python train.py --tie_embeddings=false --init="normal" --lr_head=0.0084 --grad_clip=1.0
Below are experts of layer 5 (counted from 0) of a mixture-of-experts language model. Rows are named router (the router's row for the expert), gate (a neuron's input weights, with its number), up (a neuron's input weights, with its number) and show model dimensions 0-127. Each number is 500 + 25 x the weight over its row's rms, rounded and kept within 0 to 999. Numbers have three digits each.
Before each expert's rows: "comes after" lists some tokens at least twice as common just before its tokens as in all text. This comes from a sample of Wikipedia text that the model never trained on. Tokens count by the router's weight.

# expert 190
comes after: "1", "2", "°N ", " (age ", "- Country:", "- Coordinates: "
router:496504498513514515514499511514526510460484451449459525500506474486519484484456528513514488532484504496489479522505523492476442452470489471528520530451495486515486478529541513504498497535538494492518492515458503500512486544490528483515518492480537503467482525432475483508506486466515460498498483529470494490493501460490459501491487483528486490533502539528482500529465478490539498537432
gate0:523525515480521513514510505545473486478511534466464506531474484531498481498505516483537498515458523457518519529522479502498457483503499492502519521527461496498533521512516498474489552503503481515514505498562500525504520476527527482489478490484499502491524513489501463484481472435519494466521455502490500491464575516461439494477505487498484535501470486493500496490490522479511499478558
up0:442531459532540474514507491509518469496471518518489524492530488490500466535484537512528492533464539493469523479548449502516495508497454547557535455498461528480545561476477516515478488550476491532535509506463491476498504512487477473513523518490505494481517498511487510452487502489458489500519521450493472506459506493502546500477542455507487482481506463499504495484494512470553475491532
gate1:513538497515510526489455516479497540524489482525536549515466515527507505561544520533498447485513495541531528490554488500495486455459500480478481463484544551516523502527495475508503510482527469452512456503540478504531486483408433517535545518512517506487482533492490487497511490472515456471540489518449505455531441497469477484496519482515483511507487486517555515492486485506491498516481
up1:530487540483543466461510483522463537516472486562530560492503496485467521505478496475499466508476442525493533558533471477483473463485531483489473481544514504547500535492487537562550455478502528475517501479537499461525510525503483512513506480527489502520463512474491472474536456486496505476521506522510500479471451489501495537538469504538485512573491498498479496476485553485511512492484
gate2:512460523487499500468497506486503569517493475480486460514479502525508464455456507511511552472504477483491534507525467499478436473487503520501471515532552497516508511483453496512557471489507481496470527549499523508531510563501465449522446510488509488497494500518463500490508465485503477506500489494514519511540522515467492492525497497518475548467506496435473494500474526477467488505485
up2:499518498514472531527487491450501491515459500427500482505488505511498494547520530510494501513449498471500465526514477516498481525488487527495518491467489517460485518516497538497515536519420463506537488490528528439511501481497515472485509495422516517523512503531511520521448498526515451526486541549482488501495493499476489513542500517506480516503524497479520484485538479468498514490524
gate3:500513491459482515492481495517492509485528491519475515468482512467496507475525503511513521544500543484483541478479498552501536471471516469536516500483481518496528498496457531474551504533506453564502506486497514461546490498477471497472507489526522478494498489509523489557485524510480507519501462558491514503541525511479528487494557493487481481532526477503486516515515486486487506508474
up3:507494474496467502521469552520478509477462469464481482518506478494477465474516509558531479502512461528515490518520496485486519508501502529508438509489475500479522529547479537517530479537488513483533511518468519516491514556480455521509544463509496507484534506503483504497523550477499513499528480483509532511524481478499508543509530472529518501528482534488507550510513511513488479491499
gate4:505467485477504543499487528485500508527493443487505528499516482506508498500482546515523497491557471466491506534534479496494533504503468518487518520485468468540505495487523524493521480512519550478541520505497486510477475544483502514512485514480518509521505503469505539501531523514502508492520518521487459464540503488490504565465504444506491498503466544503487493487482518468543470465440
up4:481486500500471494502488491479504494516530530512497460492492518500497502505490488538499531507487511456452499442482523522495493491541502510509479560479472467486488448476566459509528487517480503504480472456462525526510492504496515501490460515486534473501497500512571465519521502439465478538467506503496503499490498510469491482505479499532539514481524571463469470484507507469490461513501
gate5:523525468452496503487484509507467490535538497491517487480424499514525530479513498470495521516499496485485530495523472455549520525453493521486494523506516538483532458446497504517509484499544502548535524430447489493492527463455539511432506514489459495531481471508511501506503497517542540518496487508541513524527529513477521505480530489516490497518522489486518507468496495498537508489550
up5:528485450518498498513506511506478499462491479482455509516473488499474510482500469499505469481477511509538539508497534480556510541473510529490512539489498511447546461478499505507528518492522513505472543473479501545534514458482484527484493535490469537521501466500518488541504514513518538477493525514544523511462508508505503526520501519498495519513564513529508461542515503535491493533480
gate6:493465505547489476474476508536538489526488508460475500504488546532484474475486509483486511466477532531565494479529504503480528477471472471513522527498478461494514506495551500507485468499487435541498503538479510527516522521480518452500510538424485501480508533484484504449483518537520521535535488513488446501489533531503481497500526540512497490481529455546494502513481527501486504485488
up6:507496470477480478539516441439550450509454521520516481486493502520474504496511494497473502524504478524481496505531507502507469515528495484521484506478524472539522480486497491473488497478499538499505477501526512514474466508501506512543509485529501524479477506481482503470526477465473498509517484502501490471472526495494492470501509517487502490494452515545509468472447450493538496516502
gate7:496521490505491494530517489475538479515468490485484539507534481481543508536510508497484515494513484521484529493478528487516495476515524529502519493507510425552488486453513526509492498459551502505501484473519471486476504516502446465493503517468526544505465506469535486481484452470490507481473568531467519444488498492437500507491512492500491497496524470498463474457512517479520482513485
up7:477534492483467481427540519504467533510541493507443516479463509505517486521465519480482490488466496499526487536531524510471522510530493463490450524521486520489468503543497512510479505519510483496486510490515554477517490472479474478539512476527558504519511488493490476450508514496485523500494518509474447511503498506484481530491517483474478529497437464465512486546503473511481462475469

# expert 22
comes after: "\n\n", ".", "\n", ").", "s.", "\"."
router:536483500496469522519467478495573507459482489480490479517511495480509495464432504505518495486485455478442521541465530474504486475473507487551503504499520449481483486500540509469498492574516514516460459497493475502507523554486483494545482508477499503488500515496466501519485482500480488501535483524475500535550494470544481448502452497526470503519513507511491476498475487503499492488472
gate0:494489512493512515509488508532475495487483464483529515487531490553473519521511493508499473520466537567480541479516530484499495532514481503484519535487484512492462519441449455481532533543473494537507527496466462534508478491547496505531527468483490530505473495494452477486471492512497466508507501490484495487487536547521458511469489475489505441510475524444511510507457521527537502495523
up0:523524471476488507509501520520484528542506505478474530475474523485528509492513510473475496508483494498484517476493502473520512513474475476520527518495535464515469535478497518514472540476484449537512517503523521495495487474523511507478550485490512537494439466514544503524560492496520528466490491534483503491547471526476512527454462487461545501510528561481540552502509509461509489513501
gate1:518475517512471510487467538518487531482507498475459465471519485494519522503499512483531485511484499499521494489453536517506487487473502522540492507482485520500531481502520514551474502510509514473481522490473513472529502509503426476486461519520451467522489515473444512514499500506478543495530475479526469516520497546502538493477458495498475531495496504459504493467520454543472541488443
up1:485528571459537473505494498507525519521519473533525526483503440487514482553536452475501489503491516508491452546466478497487492477472516472495518458494505535499501481454537492532488507484532509518543502487584497488472501517488500491569463542523463520542472469504519511511540451509508488501464491482497506452537493446525501484531457520536478492486483510506479524495474518484491498499481
gate2:503494535468487478485515491467508433476488499487476493501469447519513520456458506500476479497457485491498440474485496492529500495510509490502484446516474517500504489506471544480460537506491513518487518525504493481477504537497505512501513497533461477454495506490506475508519492498491455477495490546488486525454417463502441515492512509493502508488480499493501463478528484503460508507473
up2:485515517474519495476486534487497500459491547453498488486507515501463524492468524508519477504491491506453499462486483504502530487486490534474492524473497459526524502495543508499507538539491454510519525533502527530489450526484499520511503530489513546508479514509486489525485537468491477473544450474498482523489448525551510532506514506504492499525527434480481491481478495506460485482519
gate3:487519467481480496526518491511547453483483477505497501506500459535490453444502493485523489498525487464461518485468505522517508498458487444535538500527520484483468533488525500513540485515540477476509465464519465527504531539510498483487476509504481488463540490458493494477459504577483505533498472482463511549493493490518523510514464432533472533472484506470506478505488462469489479496469
up3:487504475444468502492537555517469512480496490518512527491472476523530505504506515496481495525513485508498489454446530530486492528514478473522487551540510507468486486492529485499526467518490471494535501492532469509462506529504492506500477503509521432493528505507531483496430477551522503516501485501487533504510469544490467569518495451534480524457475533493513568489510481493466487512481
gate4:508457516557478490511515485473497530525508508545491564515498509483498454502482470511511506492521509499505518504497498523516515481488515488505480499525494482493513502512526451482516492504515437500490468530510524451505492479525531456500507511464523497467483461543469480533468509495472488487528502482472496494524481488515529511510525465512503511508556515448522536526504538500492476511490
up4:486521459512492494516513501508503479480462513489489454496502476513484501464470486490535556505513494471501536517550515496487512509509501500529515479495509483495479500512457575478584456496537485513492499478450530518469479505492472552511512489520491487509526509459499559514547531508513523462494504480488525488506463482488449502538518523534488504514515488506519476500473500508475498537485
gate5:476514482495497464492475482548491534539528479491482545483540470534527470485480476509459508507528543481502487508462543511490536449534494525469493526500489494564490501544531533503478459470511535495474485497517496458497474515494513504463565488490501511492503507478462525527506504530530461471501519464495533473480499520510489466495505502438492489494473445491500464490497493524509481535516
up5:517504487487508471484497515464486478533496471506532491495500485441504517449528463511525517454492492490503514497517473502505494479483504509489504499532455503510566507450492485496517529501496500499535506460505535469522497498483510498467494510455465524509521500499528495477497492447512474501493524501493489488519513496462487525505502493503488485492539548501495484505557510470567507479469
gate6:482474498470503469479567500530481477493547503515511481487471485492517485518537548503525519508498491575509487481569471554517470472486549519496492505491508515521497468479525521520498511518444500476505450521506524532537496506523508502458543471507475519539502485486550484486495464497496496499492498461500491540504476497518438494475520511528518486468507509516520505519510518492515512502485
up6:552534518510494486480495517511471539542484539472497485527487484518473548507515488533496499513483547462539458494491521472518519494511515484514488532476501489523502551544490460503475497532521503557471501533518493472484466487465517488533519460481531488524451473502501457539525464500492534488517479522511527518484507483517445489526483547483530541475471515478483528461504464543501510474500
gate7:477487495553460517512482494510510459544513497468462502528474508555476501464452486494528493504503506491469499513469487476486507460475519497502503450499480479494497493507509545503551523499512508528487484475464492511451465493489513530526448482529494461525512515514515555507547510541503484522484516498504521500451474511514500473480436510506492490491516498490478475476552479448529499521463
up7:464479511516439517502492493530498476490520533482509478534509507484530475473511524540513522492549478504493508539509485531486503467483488483485541519504507464498532524497508472524474492532549493528488544518486550490509498529498485490515437494506480496550515522471441495493516518490519494518452512483477470463519508522512511476507486531453477503495499477490459458464482493482512478477512

# expert 3
comes after: "\n\n", ".", " =", " (born ", " He", " She"
router:527482497521491534519479523478498557487464480513500517528516475441519480481475500477512499456507476465441505512498524496473491487476509489517533522492538504494470478486562491482504490522493489489485479515487474502537490544479500484503529506455516501494474508496456499502455486492461475507494475525467461522566544482528500478542441473506477466515535507536505496491470450504517501536501
gate0:480492485510513487546467502459486519494519465489470535519471526513480506488516435492506501525505495462520504468499487480511516472510462496474560494512525515536491509541475482501470482535520480498496531529450529492524493517556463481470507480541545521495485497540474527493488497448490464491500482532487445482474528505486463525518519503517502527499497480507481527533534540513502527498526
up0:488532482472535528537547489522487492488451482458469502496480530513482528484519518475543530483501500518519526480524478485537516477477506489498525539523519488466511505556453545527484489513502527465515518498519541483457500470510504507529470449481483491491518441511517457483463519483530552539545513466494526467505515516500515478453542499487484524437540482491528520513492485514488460514462
gate1:521509550486501534495502531510486544492510558501482493502531492474481472471442536503534500514555519500453552521501455501514514482483483462535506522466510489499511526466523490507527494508505513512498502483536467514522469492500528525514523478474516417478479506506534541531458478534492519485499490594484527487461504492519492526501493508482469498502497484515507519500457503514518516514489
up1:496524462525495486529538454490504495454504491491513537535486559510484491526524484461449499474465477507487529503507516500503468503479525517495526515508531520519509473508506579485487496482467513530489538505473472497479523497467473450512478537525511536503526507476509464497486530503528498456495477483504491483504518538474516531509520451536506501518529488500473525482474515479480526484503
gate2:490509514404497523477512492517502511500520460516494496496548476522509492479536482516530447518496534432473511465516475501490498494465473484537481494509505492527538529479522482492454507513534498490486482505504444514495519505485504528502505507545532494495487510477498513503513507556515544497510531475563470557497514514512441515491518473529482495477522493491550526523512498479466477504499
up2:453492480516477483537501498475505499549508488508514507484519506505495491489467530470481530522495463465480441514504495495493484525481533525484512516464562493503509487489498442527485492514457509499495466454515461521567531503495497459530461513507510524435517486511466503521505454510465480542474480499517495504481476487553496510563494527491510503501502501504490539461507583499522497497510
gate3:493505536475490522487481486458484465505490497524512475534517510494526444510497478492500444489463503470493511490436477482524509530447508516532492504504547487492512516461490506504502471528532496491462513482479484522549471507539508491502457488484516503509461496501500512506461511483513525488539504473512474509549483493505450532509467491524534495491492460484494520494501509468509480509490
up3:533459505490526507448465467510485485530493519522543510528510490556538420487515498475518443478514495468485511483455484524485486526523510486522524486496484472518511510485547442484519529477472480477489497509483510540505468501487493530480522471510514497513473449530479515512476514452477538453487474481492485510504494460498482504522463486486477458525518459477509508501498547461465496511503
gate4:540488521488485471473548579544496496514503515507541496468501546550461515475496520516539492478470505478460470515513541529477502503493534504461520481513526487513492519508536516461511476516510454534522497515508495509491481468535499534515501537492545477507501503515505498495458464508527489497498504460524450578546516525503474477524497546483487528506462504508533522506495506471466529474509
up4:534543479477517502501469490475529503488433543508490494493540505507505479510505472506460502523469490552510509466532510512512480500545507531497474501468532508494516491542503532522453485480482518498534515489458530484500502494502552486472550484551508505509468488531512504453516551526510498501468489542499510481416454486513479519497570459494516515509490527568450473492501466529454488507498
gate5:503543518485557488499501505470476494488509527496507496510514531514489469471438552508473485501468470506504494473466451501483508488517488517491464503471481457547520539511524465497483511516450487539499483512536519514531510481471520508499485473476470492484509511451512519499471533526513510498513488530534498500561492513486517483514532443553515518549532520482472500458566462510459492483488
up5:504491474448515503473496499540470531534478501530532492477540514545501506485514501489495469488488500520495516534478508493510499530536466517488451512516533503479531504476468502483513512569494526517445478536503512508494459491490490526526490526519498538505536539525507519559458491530475532515462459486494497459532472494533555477482525498517530475515476509473485510496470494558461494470496
gate6:536539487540475473442443539534517501483475544505516487512516443531518522495496478502450538520450553480530535543482478476519460499501512467526516493496507476484506483504443526523475479520530492535503482500512518488519496549439520508494515506496502494501470522500501499493482518520502494494463508510479535530470488500511475558482512488527562483449543538450522456487496486530502521510487
up6:517492519486513477513536530492456477492489537503538508528493536452504494519487529514523510457499480539493494442514511496493448534520518501466502499494518544462482555475543482474506480478506471530481570514490501526493501461582484504510523491469529486486466440476506471531498554470506507515522464511502525507531524518517545476519520507499468503495468498496520500445520453492470515496485
gate7:549529484511488492488470533478515508480465489504525567495525523527500522482533472477463511499470548525460516503502522516482482545475521457457521518516499510500508491516518513528512459510526512519556497459514475540488505526454534483493545485486524473488487502513508487535496485510535541504528477514533475524486510506545496452516478484503494535505515495509448534519489508522529523534494
up7:504542501478450485551496496428512483494531486505546533498489463545510484527517486470475484500488540508484491510483529504470498524478495503487557491520551491512512495488512494530529497486489467490534509476463474534508481535502510479508525520495472482506488469464479496494494487544532528526498468507523469535471512478551451479469487487521473552484506501499494504498473451553548467482446